Below are experts of layer 3 (counted from 0) of a mixture-of-experts language model. Rows are named router (the router's row for the expert) and show model dimensions 0-255. Each number is 200 + 20 x the weight over its row's rms, rounded and kept within 0 to 999.
After each expert's rows: a language model's description of what the expert responds to. This comes from a sample of Wikipedia text that the model never trained on.

# expert 32
router,192,206,188,194,188,201,200,213,171,249,221,188,142,228,189,218,155,200,209,201,204,224,221,224,214,220,200,245,171,194,210,202,164,192,187,194,217,176,210,177,234,190,211,205,195,191,217,155,204,218,170,187,192,188,172,200,209,199,189,207,202,214,199,208,206,209,212,194,209,196,183,193,168,170,205,216,198,192,181,193,211,175,188,230,164,238,184,188,194,186,208,180,190,207,215,216,204,178,183,197,219,185,182,200,220,162,204,196,231,175,179,208,247,159,134,221,191,181,195,203,178,165,174,196,212,204,202,223,211,235,183,179,168,212,190,224,194,192,183,202,208,191,205,197,188,197,215,203,214,219,230,224,210,173,188,180,212,223,196,182,187,183,199,171,205,217,215,229,202,224,193,204,206,233,277,200,198,216,200,221,187,209,177,188,175,211,216,223,217,150,201,210,188,240,192,197,201,194,212,198,185,184,198,186,189,208,198,228,201,210,186,207,218,179,192,166,192,177,203,185,215,186,206,197,196,195,195,162,209,192,198,187,236,213,213,162,196,188,172,196,223,163,197,160,211,191,229,238,245,204,201,207,229,200,167,188
What it handles: Subject pronouns he, she, it, they, I, mostly after where or that, plus line breaks and "Personal information" headers in infoboxes.

# expert 15
router,199,198,206,225,203,205,148,161,222,212,217,218,214,207,175,226,188,197,192,207,183,198,182,169,208,206,209,223,190,201,203,159,213,221,170,196,211,203,188,215,190,194,185,209,199,173,174,225,207,186,171,224,202,179,196,193,195,205,205,208,181,231,154,143,213,182,170,200,148,200,210,206,199,162,217,197,196,177,195,213,221,213,211,191,202,196,159,204,213,187,199,189,200,212,213,175,220,195,217,160,206,223,190,199,206,206,198,211,212,195,198,195,191,229,171,229,201,182,194,217,198,205,193,215,204,180,198,242,213,195,189,186,201,226,202,259,206,216,127,168,186,198,213,211,185,178,190,186,231,181,178,217,252,200,171,191,210,214,186,179,204,180,191,188,192,239,202,181,189,217,199,185,195,208,164,195,205,191,198,233,185,201,193,157,197,202,206,176,179,207,188,214,208,196,182,195,259,244,193,191,203,198,213,209,222,172,196,199,170,205,196,281,179,198,184,201,190,221,220,188,199,225,231,186,185,185,203,181,216,174,191,190,212,187,191,208,212,183,212,181,209,217,202,242,206,198,178,148,219,207,180,204,191,196,207,202
What it handles: Newline tokens ending list items, table rows, sentences or sections, typically just before a heading, list dash or table row.

# expert 2
router,196,205,178,246,186,215,207,216,188,224,222,205,193,201,199,194,188,183,216,227,202,198,220,197,216,221,228,223,189,203,234,208,234,209,190,199,201,188,205,210,229,171,187,222,190,196,222,192,231,170,184,218,200,211,178,250,200,219,217,209,223,209,230,198,186,205,161,179,207,221,187,162,191,238,198,196,168,195,192,196,207,235,192,215,173,213,204,243,199,161,204,167,189,189,190,215,211,189,222,219,189,185,189,215,189,198,196,234,207,191,187,220,208,229,181,198,229,219,202,200,146,193,184,204,190,177,207,231,201,186,181,226,191,128,220,221,220,179,194,207,192,189,218,214,257,225,209,178,193,204,187,185,185,200,193,221,203,228,185,228,174,188,207,206,218,245,198,196,204,191,194,190,200,216,223,205,216,235,201,219,215,205,203,200,182,228,208,176,179,225,220,186,178,216,176,227,203,224,208,186,203,172,180,204,191,178,191,224,198,218,214,208,198,184,188,211,182,169,180,207,203,172,193,243,178,180,189,160,210,195,120,188,239,186,189,220,197,204,200,179,167,189,199,181,197,203,214,227,211,210,218,201,233,217,219,179
What it handles: Capitalized name words in titles, places and institutions, such as University, John, York, Governor, Baron, County, Minister.

# expert 30
router,245,198,181,202,180,219,211,199,179,225,215,208,182,198,194,208,150,203,172,236,177,190,222,213,228,203,205,203,194,246,264,218,186,223,206,195,209,194,220,199,188,221,209,210,195,187,202,212,189,210,139,209,221,193,215,174,162,241,179,207,191,182,215,209,207,185,217,195,203,234,204,196,228,201,214,201,179,173,183,202,239,195,202,199,174,166,183,243,175,192,184,183,195,199,174,199,183,183,197,160,171,181,206,185,219,241,192,219,235,204,218,209,212,222,226,229,218,224,189,200,198,180,183,195,200,248,210,196,193,184,210,195,185,191,211,189,149,208,206,204,198,201,207,209,191,200,250,211,200,194,194,178,200,191,157,198,192,208,182,197,228,204,196,196,198,197,199,191,196,187,205,184,168,197,172,190,183,217,178,184,183,197,196,197,206,220,204,169,201,213,235,193,203,191,165,224,222,192,202,190,193,218,160,215,176,212,207,197,200,205,187,201,180,199,199,208,201,193,204,169,196,220,181,215,163,164,189,190,207,177,229,196,209,196,176,196,175,231,249,194,191,216,180,222,135,217,211,228,255,195,186,217,165,209,208,206
What it handles: Adjectives before nouns, often after the or a, such as new, first, former, public, single, popular, regular.

# expert 25
router,213,190,193,185,199,207,185,195,203,193,197,203,206,183,202,194,199,241,174,224,200,277,230,159,224,201,197,195,199,212,220,201,212,201,205,211,227,192,212,181,220,193,158,205,194,216,210,182,213,154,215,182,215,217,186,209,181,202,185,222,243,155,202,182,237,188,215,196,212,195,211,178,224,172,244,169,194,164,181,206,220,197,198,225,223,194,204,249,170,231,213,182,187,208,207,213,190,195,190,205,190,198,224,222,220,213,201,224,209,194,197,231,203,199,203,205,217,189,195,213,158,173,190,202,183,200,210,208,203,215,185,207,201,134,197,192,200,200,205,192,216,186,235,211,199,198,200,170,212,188,211,186,240,196,164,189,232,241,198,243,191,202,264,177,175,218,188,186,162,185,180,197,134,178,206,214,238,186,212,215,190,171,168,215,188,197,198,177,178,207,194,189,203,232,205,210,211,212,244,199,198,216,207,211,197,205,197,224,214,200,195,213,203,209,188,202,196,177,205,179,211,232,217,182,183,199,199,175,223,222,177,180,197,176,203,227,196,220,193,205,221,226,185,170,187,212,199,232,202,212,209,221,175,187,211,194
What it handles: Semicolons, colons, en dashes and commas separating list items, scores and places, e.g. runs of 0; 1; 2; or Mississippi, United States.

# expert 14
router,189,212,186,186,192,204,183,220,191,197,215,223,201,193,207,229,178,204,202,198,198,214,209,195,192,200,211,217,201,197,209,176,220,207,134,215,227,205,172,207,200,205,173,226,199,202,215,165,244,189,218,210,197,201,198,232,202,225,205,219,235,200,167,198,200,203,149,194,155,163,202,225,170,206,214,200,197,169,217,256,213,240,208,201,214,230,210,179,186,175,218,211,196,196,238,173,199,169,193,189,199,179,207,223,183,200,206,219,201,192,248,215,229,195,179,194,234,188,177,197,208,178,193,183,187,158,202,201,217,200,179,201,188,236,166,203,219,222,169,202,189,152,198,212,217,210,216,214,213,196,218,185,179,210,191,186,200,181,220,182,220,196,205,252,208,160,186,214,193,220,193,196,209,192,208,187,209,200,221,211,199,178,189,198,200,199,199,189,178,229,197,188,204,227,196,186,215,186,214,194,215,227,209,210,237,194,193,194,204,196,147,218,207,196,201,208,207,218,240,225,211,196,195,226,183,210,205,153,215,216,204,203,165,223,228,231,198,209,223,193,195,130,170,222,194,231,178,217,239,210,214,241,201,190,193,207
What it handles: Short vowel pieces ending or continuing names and foreign words, such as o in Augusto, a in Marta, as, us, os.

# expert 9
router,175,178,183,194,197,219,203,197,221,238,243,191,184,201,203,206,191,253,188,221,198,218,221,236,223,237,220,226,201,246,247,225,210,213,187,175,181,189,192,217,247,215,199,213,202,191,215,168,206,225,192,195,201,200,187,194,172,216,179,199,193,196,198,207,198,216,194,204,167,232,174,177,221,189,199,177,191,177,169,191,210,192,200,205,163,200,199,217,192,204,198,181,182,207,203,222,179,222,228,178,187,193,206,197,196,246,191,211,195,167,160,216,188,248,187,214,217,193,202,178,167,187,205,203,187,211,203,250,194,189,158,181,212,139,241,224,179,158,186,195,190,192,225,212,220,193,200,192,215,201,206,164,206,179,205,217,176,206,184,180,172,214,215,219,202,206,206,191,204,215,209,195,174,228,220,188,191,220,172,200,236,174,193,201,194,256,201,202,177,226,230,184,196,209,188,191,188,197,203,177,193,201,188,200,193,204,180,187,190,212,198,194,209,196,197,241,201,193,210,228,203,188,231,208,146,170,237,185,200,195,163,206,232,188,168,228,201,203,216,201,219,205,190,229,165,204,216,226,210,192,189,227,214,202,209,194
What it handles: Capitalized name words in proper names, e.g. New, United, South, American, World, often before States, York or War.

# expert 35
router,183,178,201,207,186,200,195,221,178,203,214,210,179,206,200,208,213,229,188,178,167,178,182,155,212,203,207,222,166,227,190,192,210,225,187,203,187,184,179,197,173,223,185,241,214,200,200,187,220,192,216,233,181,201,202,222,188,197,175,193,192,189,148,200,177,191,178,212,224,200,159,201,164,202,196,197,174,175,221,195,218,176,210,175,243,139,204,197,172,250,237,191,202,206,201,181,177,209,216,216,194,189,210,211,202,187,196,159,214,203,181,188,192,194,208,230,217,185,216,202,191,194,197,175,215,204,224,210,233,212,169,177,198,202,194,181,226,201,179,178,199,193,188,187,209,188,206,183,246,176,178,238,215,193,209,182,218,186,206,180,204,179,217,184,193,214,185,209,220,208,175,206,194,158,174,198,199,198,206,233,191,186,205,182,183,182,225,194,231,186,211,207,203,180,183,238,188,203,213,216,227,185,182,222,188,174,207,207,194,195,208,215,185,211,133,241,182,185,234,172,183,221,180,209,183,217,216,201,206,210,177,225,165,220,177,232,200,180,200,215,162,167,179,175,176,187,249,199,189,247,188,192,195,181,203,215
What it handles: Short consonant pieces inside foreign or rare words and names, such as g, ph, č, z, ob, e.g. amphibious, Mongolia, Albrecht.

# expert 24
router,220,198,185,183,212,198,213,161,213,241,226,189,176,181,224,194,195,206,209,145,198,183,224,194,195,193,189,214,162,169,227,151,201,206,162,190,184,185,163,172,191,224,213,193,202,211,206,234,209,211,181,222,183,201,193,182,206,175,228,203,241,210,167,184,165,204,191,175,208,214,205,167,162,218,198,175,194,197,191,204,181,205,229,213,195,183,206,214,185,164,186,187,196,192,161,168,202,216,216,199,196,196,225,166,180,192,235,207,201,200,197,148,219,233,179,212,196,183,166,205,185,182,202,172,171,179,195,218,203,198,164,181,165,178,189,202,200,184,207,188,201,217,191,216,197,186,215,187,219,236,194,181,167,162,170,204,210,200,190,187,214,180,192,246,200,178,182,171,166,215,178,205,197,188,193,195,210,228,180,192,167,192,195,173,154,193,192,201,186,263,224,219,167,205,209,188,220,199,230,193,190,203,205,208,199,193,224,197,225,204,205,187,188,201,203,213,169,209,204,210,208,214,179,180,193,205,238,189,226,218,215,213,192,196,224,165,182,205,261,209,215,189,196,191,206,198,186,239,222,206,197,204,207,194,185,191
What it handles: Definite and indefinite articles the, a, an, The, typically after a preposition, as in "in the United States", "on a", "The tracks".

# expert 1
router,187,196,194,195,188,201,203,183,200,202,198,187,170,190,174,218,198,191,194,205,196,213,245,205,207,151,217,227,203,185,224,179,173,188,188,200,192,209,222,167,175,203,209,201,185,192,213,188,236,227,194,200,201,200,195,206,204,253,201,233,210,165,187,214,205,208,172,195,198,208,188,195,198,209,234,204,217,222,188,208,195,181,198,199,188,211,203,262,182,182,211,196,211,208,247,180,200,196,182,170,216,200,179,213,226,224,206,213,223,214,237,212,205,163,207,196,221,207,209,222,180,209,201,201,181,214,214,242,202,203,180,181,211,214,197,209,157,199,194,195,222,218,225,210,199,188,197,213,183,156,222,180,194,197,213,180,228,183,212,233,168,196,172,157,212,227,186,185,167,199,193,179,170,186,188,193,187,196,180,220,186,216,212,196,173,207,222,200,158,173,214,222,193,194,195,210,182,198,193,182,233,188,194,209,196,139,175,201,199,205,196,223,257,162,173,189,157,212,174,187,215,203,155,222,219,209,198,169,229,200,183,198,214,184,204,229,190,188,214,189,164,195,158,231,163,219,243,247,184,195,201,202,200,189,202,202
What it handles: Closing parentheses, closing quotation marks and heading equals signs ending titles, years and names, e.g. (1953), "Cosmo Con", ==See also==.

# expert 7
router,188,196,200,207,168,219,135,183,101,215,209,208,191,212,206,204,191,188,180,140,196,235,209,206,234,187,200,226,216,203,217,203,211,193,220,193,180,173,225,214,217,202,189,200,195,214,217,153,218,182,203,200,209,185,205,213,189,238,215,212,199,179,201,205,207,165,180,174,180,189,202,208,227,210,215,184,170,217,171,216,213,221,215,199,219,193,192,189,187,216,196,179,185,218,211,195,193,197,193,200,218,223,178,181,215,235,175,206,196,191,181,219,190,192,183,208,199,188,208,204,182,185,191,210,198,197,216,258,229,194,191,184,193,135,212,252,180,190,199,196,180,189,201,210,200,231,207,206,176,218,197,226,139,196,231,213,192,204,196,223,163,205,208,188,175,220,189,207,170,190,198,185,183,186,201,195,196,211,201,204,235,179,202,200,186,205,189,199,173,191,206,174,171,231,178,199,190,223,203,186,206,203,195,204,196,167,204,178,218,202,201,193,198,195,219,213,198,183,202,193,240,210,220,205,167,157,217,201,219,227,146,176,191,185,184,187,199,172,180,186,164,196,193,181,214,199,211,176,201,210,200,181,213,169,233,202
What it handles: Opening parentheses fused with a following digit or capital, as in (1, (19, (S, in lists, dates and sports tables; also medal.

# expert 22
router,231,176,173,211,159,223,191,217,192,208,203,190,216,195,178,201,191,231,193,159,192,192,187,183,213,197,190,226,174,188,180,190,193,215,195,215,212,206,209,200,185,196,212,193,188,203,241,221,203,177,190,200,211,193,197,211,208,196,193,200,225,174,197,164,193,182,220,193,192,193,200,213,172,171,192,174,167,212,185,188,206,227,206,211,181,170,157,196,182,198,197,188,196,205,215,198,203,200,202,214,205,208,268,180,211,191,189,184,205,185,207,176,247,181,194,204,215,213,200,190,204,195,181,208,235,186,195,248,188,210,122,205,219,227,216,216,203,182,214,204,225,175,184,225,189,213,191,215,183,188,198,207,194,182,219,173,205,225,185,239,174,194,274,205,192,199,200,177,233,200,179,194,172,230,179,197,196,230,193,200,173,153,217,213,212,222,188,210,192,194,178,218,160,209,165,229,210,202,209,202,196,212,215,209,174,202,191,206,234,189,203,181,212,173,192,204,184,234,224,222,200,178,195,238,216,255,173,202,207,184,231,213,172,200,225,201,214,227,234,218,201,218,185,220,202,176,180,200,190,203,195,246,219,231,209,220
What it handles: Prepositions, mostly to and for, after nouns, verbs or able, as in power to dissolve, in order to, target for.

# expert 8
router,196,191,195,217,166,209,203,177,177,207,192,191,199,214,193,215,178,182,213,191,200,219,195,184,245,221,211,200,226,224,242,204,192,195,193,200,204,183,193,168,194,215,127,205,154,206,208,203,207,190,207,193,202,202,219,176,192,200,181,199,254,197,199,211,262,200,179,186,189,230,180,191,225,186,211,211,183,168,188,224,228,204,214,195,224,222,211,199,223,206,212,176,192,199,207,227,211,213,180,183,183,194,227,217,231,191,166,231,206,202,199,225,213,219,210,211,222,167,216,240,239,193,183,212,223,222,200,220,200,206,220,177,216,185,195,210,185,156,209,200,168,217,199,206,187,212,234,207,203,157,166,162,187,199,233,183,176,252,174,225,170,196,198,179,222,231,174,184,175,195,164,189,197,194,182,201,206,236,199,199,234,222,205,182,177,223,169,173,203,223,209,163,176,223,181,184,186,210,204,188,201,173,215,205,180,182,189,205,218,223,192,200,217,175,206,197,185,198,223,198,230,173,216,204,187,207,206,212,206,187,200,178,238,185,188,205,201,220,217,172,213,183,180,202,203,228,231,242,220,187,214,193,188,186,221,194
What it handles: Common nouns after an article or possessive, often before of or in, such as number, record, view, place, position, policies.

# expert 28
router,188,218,204,211,200,209,185,169,212,214,196,172,199,185,199,203,183,208,198,188,210,204,192,213,206,207,203,226,213,237,278,186,228,190,197,198,199,193,268,212,176,203,166,226,188,177,226,203,221,198,188,206,220,194,224,218,171,196,192,210,195,198,239,200,175,236,190,192,208,196,196,201,192,237,214,204,163,194,220,180,192,222,201,196,180,195,210,212,203,178,218,184,184,212,187,233,206,171,235,193,160,143,221,189,204,202,217,220,207,202,171,207,215,177,198,197,247,204,211,214,167,169,192,197,220,178,212,196,240,233,176,201,189,178,232,198,153,158,205,176,230,162,197,199,213,212,206,184,205,184,203,198,214,212,202,196,177,199,190,220,217,199,209,156,205,209,178,204,217,186,182,185,188,206,202,196,211,211,189,217,209,190,175,189,191,248,200,146,188,193,227,174,202,179,183,227,182,226,213,183,201,210,200,212,194,191,191,176,191,205,191,203,200,179,200,263,197,187,191,186,190,203,193,201,160,186,190,177,217,191,215,191,196,190,232,234,199,206,213,202,201,176,180,192,193,231,260,184,172,213,202,219,169,202,200,213
What it handles: Final pieces of multi-token words, often name or place endings like -ington, -burg, -ford, -son, -ian, plus -smith, -lay, -ever.

# expert 34
router,198,208,193,219,209,216,195,187,156,231,197,184,212,210,204,212,210,259,195,193,219,202,209,181,220,192,203,223,188,213,191,203,214,200,204,187,176,185,199,195,189,185,154,209,201,208,263,174,204,192,200,197,158,192,188,230,196,228,211,221,181,218,165,212,181,160,195,190,186,204,195,180,190,213,203,200,170,176,167,201,177,192,231,218,198,210,174,202,191,247,211,194,146,203,244,182,193,203,208,203,160,209,200,182,204,211,233,207,198,181,214,185,206,198,197,223,231,175,218,180,183,200,176,186,224,144,199,213,200,191,186,227,226,150,182,221,202,159,199,191,206,166,224,210,214,206,198,195,229,222,175,204,214,223,178,212,176,207,202,228,169,182,191,192,195,179,207,198,197,200,194,195,219,188,216,205,200,217,191,169,189,171,188,215,197,273,204,207,169,194,213,193,181,187,193,178,204,245,209,177,211,208,188,214,206,213,177,218,209,210,201,224,206,197,200,206,191,211,227,219,209,199,208,207,192,166,214,197,217,213,174,215,253,194,180,177,207,225,189,182,180,191,191,160,196,208,245,248,181,196,176,200,221,192,199,211
What it handles: Single capitals or short capital pieces opening names and words, such as H, W, Ch, Q in Qatar, plus de, des.

# expert 12
router,184,183,185,218,210,211,191,207,205,206,230,216,202,210,191,175,198,220,209,191,217,205,176,208,226,270,202,219,191,197,227,210,224,220,207,187,227,197,225,210,209,201,197,209,180,198,196,168,194,194,221,198,192,204,179,251,190,227,174,234,178,178,210,208,195,203,204,200,227,207,188,175,240,230,224,201,170,160,205,206,214,223,198,205,234,224,176,267,219,220,204,194,189,196,205,198,226,196,195,234,204,211,209,209,211,194,205,188,191,182,132,147,195,218,223,216,214,222,187,198,184,217,181,189,194,169,207,198,217,202,166,221,188,151,200,222,196,170,213,184,184,199,213,215,242,194,197,175,202,191,146,222,194,164,212,198,181,203,204,203,184,201,213,200,194,241,211,176,214,180,196,193,194,206,234,195,197,220,205,222,196,204,177,196,173,251,192,209,178,197,198,203,165,205,183,210,185,216,214,164,189,199,190,208,219,161,209,202,202,216,201,232,227,181,171,212,207,186,201,189,218,189,207,200,214,201,202,160,208,243,151,194,237,199,196,221,191,183,191,243,200,180,197,167,198,206,208,239,213,210,198,194,201,189,193,195
What it handles: First pieces of given names, surnames and place names, e.g. William, Robert, Benn(y), Rob(les), Mac, Santiago, often in lists or credits.

# expert 33
router,233,165,182,193,203,210,224,189,164,249,205,186,215,199,195,258,184,211,197,185,199,199,193,198,204,193,201,200,198,229,177,185,181,215,197,186,192,185,176,165,226,207,222,206,195,191,216,178,174,212,210,203,162,178,174,205,204,199,208,214,184,186,202,201,236,190,212,192,180,149,184,207,177,192,228,186,190,226,165,199,194,182,228,222,155,198,140,193,193,223,216,196,172,190,194,144,182,206,207,219,205,210,212,208,220,188,225,205,199,203,212,217,201,204,210,227,198,168,188,194,203,193,203,188,240,232,199,221,199,196,208,212,167,200,202,210,214,199,198,181,192,197,192,212,216,201,194,174,227,192,172,212,168,195,174,183,202,215,212,214,213,176,219,237,204,181,207,195,177,234,176,201,238,162,208,197,204,193,202,175,229,183,193,210,170,216,208,216,214,220,202,225,200,183,216,195,221,192,191,194,193,204,194,208,172,196,200,180,186,212,191,259,228,206,149,266,189,206,236,199,208,210,209,213,179,193,208,204,227,168,193,226,186,214,194,161,193,221,176,187,183,224,207,240,173,220,202,182,191,201,163,236,194,234,204,182
What it handles: Single initial letters, often capitals, that start a word split into pieces, usually after a line break, e.g. S-econd, Ch-attanooga, R-AM.

# expert 38
router,167,190,206,191,200,216,201,167,148,210,214,217,165,168,190,203,202,213,170,199,186,212,181,207,207,192,203,204,197,224,191,213,219,229,196,199,173,212,232,183,223,195,226,205,200,195,230,142,186,240,209,183,216,197,213,195,191,223,201,193,197,136,192,204,196,216,215,191,196,192,211,225,212,236,197,180,192,206,160,195,241,215,201,211,211,193,198,178,187,193,190,186,179,208,164,168,199,216,184,216,188,212,217,213,231,234,188,225,193,209,217,196,203,204,185,221,184,171,231,186,230,184,186,194,195,202,203,218,215,193,185,212,237,157,224,222,189,152,174,184,208,184,237,227,194,204,196,190,207,191,192,239,210,205,145,193,211,233,202,193,180,169,243,197,163,226,216,216,191,225,197,191,231,206,217,184,204,213,201,176,180,233,180,207,188,205,212,167,174,204,253,226,173,200,166,185,190,214,218,214,201,210,189,227,201,203,207,248,195,197,202,233,229,193,191,204,188,164,184,187,226,213,207,219,176,169,181,205,204,234,185,192,220,217,184,196,196,226,200,193,193,241,190,190,188,219,219,210,179,202,171,202,191,197,185,203
What it handles: Slashes, hyphens, dashes, quotes, equals and dollar signs linking numbers, URLs, ranges and formulas, such as 2022-2023, http://, $1500.

# expert 37
router,184,191,200,196,199,209,214,226,214,208,205,205,175,168,178,178,214,206,251,195,194,216,173,244,196,221,211,191,208,199,213,199,188,200,208,201,204,194,219,201,171,233,216,188,195,171,201,160,213,213,202,204,201,161,224,206,189,211,171,222,217,178,213,186,187,230,182,202,190,196,189,168,202,174,194,214,202,197,228,220,209,185,190,195,171,201,190,187,156,191,205,183,201,199,215,195,185,209,232,181,168,178,182,215,274,183,203,182,224,191,173,168,217,239,213,215,188,248,202,204,245,188,196,178,212,178,206,173,237,198,223,209,225,220,217,185,201,191,208,211,201,193,203,202,179,250,197,189,220,179,201,200,215,198,202,184,190,201,192,211,203,180,219,162,152,196,202,206,183,192,197,163,194,237,192,184,195,203,180,219,157,157,174,222,188,194,220,157,188,209,261,187,181,215,166,191,216,199,229,204,197,241,212,198,204,189,192,194,207,204,173,188,204,198,168,191,159,205,206,158,217,247,216,186,203,186,198,203,208,191,205,212,210,217,182,230,198,205,219,213,199,230,165,199,233,212,210,177,222,198,200,182,199,170,215,202
What it handles: Function words opening clauses or phrases, e.g. that, which, who, when, where, between, as in "Given that", "excavation which".

# expert 16
router,197,208,210,203,168,199,184,204,197,236,235,215,198,167,208,190,121,173,164,223,186,217,200,195,227,206,197,202,207,200,200,189,188,195,215,163,195,197,214,202,210,210,196,195,202,197,189,172,190,210,174,215,195,204,197,188,195,209,159,226,166,184,214,197,203,162,223,210,204,180,211,174,164,184,226,217,204,190,171,212,207,221,175,198,207,180,190,244,184,204,199,190,196,194,176,169,176,141,178,200,168,177,198,221,239,197,159,198,240,165,212,216,237,187,201,209,196,206,173,213,179,190,192,167,178,193,205,173,213,211,195,213,222,195,197,222,179,202,192,203,236,199,206,205,217,213,235,225,175,168,192,222,204,194,173,188,196,188,196,195,185,192,217,208,209,197,140,182,208,253,184,199,189,191,205,197,224,195,172,162,212,184,208,198,196,193,211,191,198,199,214,201,213,182,243,234,233,206,217,171,209,225,178,214,182,187,197,216,197,204,197,193,233,218,186,198,202,179,233,201,192,183,165,239,206,167,218,201,196,177,185,212,192,179,218,221,174,218,180,203,217,193,214,198,163,165,193,158,204,181,191,219,226,184,218,192
What it handles: Possessive 's and pronouns (his, its, their, her) plus determiners such as one, two, first, all, only, more, usually after a preposition.

# expert 5
router,190,185,198,195,202,215,213,207,210,213,223,194,159,185,206,205,196,200,195,209,188,199,227,209,171,209,192,202,216,197,208,191,162,212,216,204,226,182,186,206,173,205,205,205,195,178,192,238,196,227,194,205,174,200,204,202,204,207,186,192,206,214,215,183,219,226,216,180,221,164,207,230,205,176,212,176,196,178,181,204,224,246,226,209,194,202,214,198,211,194,219,195,212,202,195,197,180,136,207,200,197,218,204,220,204,218,171,188,204,214,238,218,210,250,212,200,189,197,195,201,207,182,196,200,199,232,204,212,178,208,195,256,165,214,202,227,184,190,199,200,199,163,183,204,198,220,210,207,195,200,149,226,214,177,220,180,235,217,197,236,236,212,195,192,184,153,201,181,188,225,188,186,209,191,191,184,202,194,191,217,246,220,192,187,214,210,202,222,203,241,183,195,179,219,217,199,237,198,202,202,218,274,248,204,167,222,200,181,225,219,145,224,217,183,230,200,179,205,204,164,208,199,210,194,199,181,178,232,201,177,182,173,166,225,189,196,205,208,180,245,210,211,201,242,187,216,229,209,180,243,182,202,191,217,222,182
What it handles: Short lowercase pieces inside longer words, often after a prefix like re or in, as in Res-ol-ute, curric-ul-um, d-erm-atitis.

# expert 26
router,188,178,201,180,201,195,175,141,168,202,182,240,159,197,165,199,168,169,243,183,196,248,190,170,208,169,217,181,175,207,184,208,196,190,171,160,213,212,172,189,189,230,221,202,178,201,197,212,178,159,204,189,193,177,161,193,193,198,202,214,219,226,241,198,201,207,190,196,181,188,188,185,232,180,190,202,201,214,197,188,176,230,209,240,204,224,199,224,193,233,186,185,187,211,182,212,179,180,214,191,209,214,218,222,204,216,167,170,193,156,213,203,186,192,205,200,189,173,197,210,226,191,205,195,166,212,214,227,190,196,185,214,185,201,212,183,180,205,177,181,184,208,222,205,237,182,237,212,206,213,219,193,214,164,201,200,197,237,190,183,170,195,257,222,209,226,191,209,205,201,193,188,234,206,228,203,209,201,182,200,228,216,232,198,178,212,197,212,178,190,203,222,173,220,232,197,246,197,205,176,200,167,210,197,210,190,210,256,214,205,191,191,203,195,224,229,211,179,168,207,214,211,193,198,214,202,220,174,187,211,184,178,176,172,191,227,189,183,243,199,187,213,197,212,200,212,208,168,247,196,189,225,183,203,204,211
What it handles: Pieces following a word's first letter or syllable inside lowercase words, such as re in created, rit in Critics, apt, let.

# expert 29
router,195,211,197,213,194,208,155,166,190,198,200,236,178,177,188,192,203,195,218,207,198,220,193,202,211,208,215,209,206,218,269,201,207,202,159,203,243,200,175,209,214,235,174,201,191,178,208,182,195,186,172,232,184,209,160,241,181,207,209,200,196,227,189,201,159,175,211,183,217,199,200,216,203,214,180,180,210,194,228,196,205,213,206,185,239,229,209,216,196,223,209,191,202,221,182,212,216,192,201,169,193,185,176,217,173,255,195,199,211,171,192,189,217,183,181,182,217,201,173,204,190,217,195,179,190,166,198,175,203,205,187,179,234,201,187,207,191,219,209,182,230,199,226,212,221,199,253,190,184,192,229,152,206,209,193,200,209,203,217,216,199,199,203,189,187,188,165,212,189,178,209,167,159,230,193,186,210,212,206,215,182,173,214,191,213,208,220,248,176,182,208,215,207,218,170,244,198,204,218,196,214,196,221,206,223,187,184,238,217,213,190,193,197,192,204,180,194,207,183,196,207,225,198,204,152,232,193,205,203,197,210,207,221,175,171,234,189,191,245,222,187,160,194,204,205,237,198,202,219,222,198,206,243,233,196,257
What it handles: Final syllables of surnames, place names and other words, e.g. -ton, -ley, -ford, -mond, as in Dabney, Kirov, Bu-ick.

# expert 19
router,195,179,194,194,200,216,207,206,200,201,213,193,199,204,195,164,217,229,227,231,208,237,217,211,203,192,194,222,150,171,232,187,207,207,194,167,172,208,203,223,190,174,191,195,201,207,210,157,225,220,212,206,195,163,164,232,213,218,209,203,186,186,195,214,204,218,202,205,190,190,167,199,196,202,194,197,170,182,184,234,166,202,214,239,190,240,170,191,207,186,227,183,170,200,185,219,193,225,205,208,217,174,189,200,197,173,188,190,210,204,163,177,219,229,178,213,202,192,149,199,168,202,195,189,188,188,216,174,247,211,203,200,209,174,236,209,201,219,199,191,241,176,195,207,185,196,192,190,202,175,182,218,222,193,202,164,223,196,202,183,211,202,222,169,220,252,199,205,190,193,195,183,183,231,223,197,220,209,193,201,205,198,203,189,188,192,225,207,221,191,170,223,179,198,244,188,196,235,217,161,191,195,171,214,155,225,176,214,169,217,204,247,212,203,162,213,203,217,164,225,230,224,205,189,188,211,222,165,227,233,174,187,212,188,181,204,184,184,185,206,205,199,198,224,208,166,169,233,239,178,190,204,205,225,201,204
What it handles: Middle pieces and accented letters inside foreign or unusual personal and place names, such as ä in Häuser, ang in Gwangju, plus initials like J.

# expert 3
router,184,192,180,179,186,195,191,215,187,200,205,206,198,208,195,197,221,195,195,229,188,197,199,160,225,233,272,199,211,232,212,174,220,194,200,192,196,185,233,168,190,202,195,207,189,206,210,196,192,193,206,195,212,192,161,233,193,207,203,220,203,203,211,202,211,238,238,190,210,190,176,221,217,207,216,195,168,194,195,203,185,220,193,199,186,229,162,233,187,203,217,209,187,217,214,215,205,206,211,196,213,206,211,185,262,200,146,239,205,191,224,197,196,191,239,219,195,232,224,221,213,192,174,183,210,226,195,211,194,211,156,227,184,148,184,211,151,216,193,190,213,193,233,202,211,185,203,188,201,145,184,178,238,164,211,202,217,217,198,221,192,179,182,179,159,195,171,200,161,200,194,189,196,224,186,190,182,204,200,187,151,228,142,190,208,214,195,209,156,181,189,201,169,193,205,251,199,211,207,197,233,187,204,195,204,190,178,203,189,206,207,194,223,190,206,185,206,223,188,216,206,204,215,207,213,207,213,185,208,185,237,181,186,199,195,182,190,188,196,239,171,163,212,195,195,187,193,193,189,202,165,213,175,187,223,221
What it handles: Past-tense and base verbs following a subject or auxiliary in narrative prose, such as won, became, received, used, decided, lived.

# expert 6
router,182,169,203,196,177,223,194,192,146,215,191,183,177,216,184,215,200,212,197,210,199,196,197,206,251,211,209,203,175,202,229,226,197,248,198,196,183,187,160,196,196,191,172,187,190,212,223,153,211,203,157,188,219,161,203,191,185,208,184,236,198,216,195,209,212,213,232,183,175,209,181,188,243,185,208,199,186,174,180,193,205,188,206,206,215,197,179,222,204,230,189,179,135,195,222,222,191,190,179,226,201,197,235,198,179,229,199,184,192,178,184,204,194,226,180,217,203,189,220,194,229,205,195,191,208,185,208,250,204,205,190,171,202,174,186,218,170,194,154,201,139,184,235,207,214,220,196,209,221,200,181,230,212,163,181,195,185,196,214,229,184,194,269,183,195,227,213,182,195,202,184,194,181,222,234,196,187,220,189,211,207,173,190,199,174,235,195,197,195,208,200,228,186,210,170,171,191,214,206,172,191,185,238,200,187,195,209,193,224,229,200,223,203,208,183,189,182,190,175,195,220,192,203,206,179,159,205,212,205,194,153,199,222,205,166,221,199,187,189,188,191,214,199,211,204,178,207,242,224,197,188,190,194,200,229,190
What it handles: Opening pieces of longer lowercase words split into parts, often after the or a, such as con, pro, dis, precip, cond.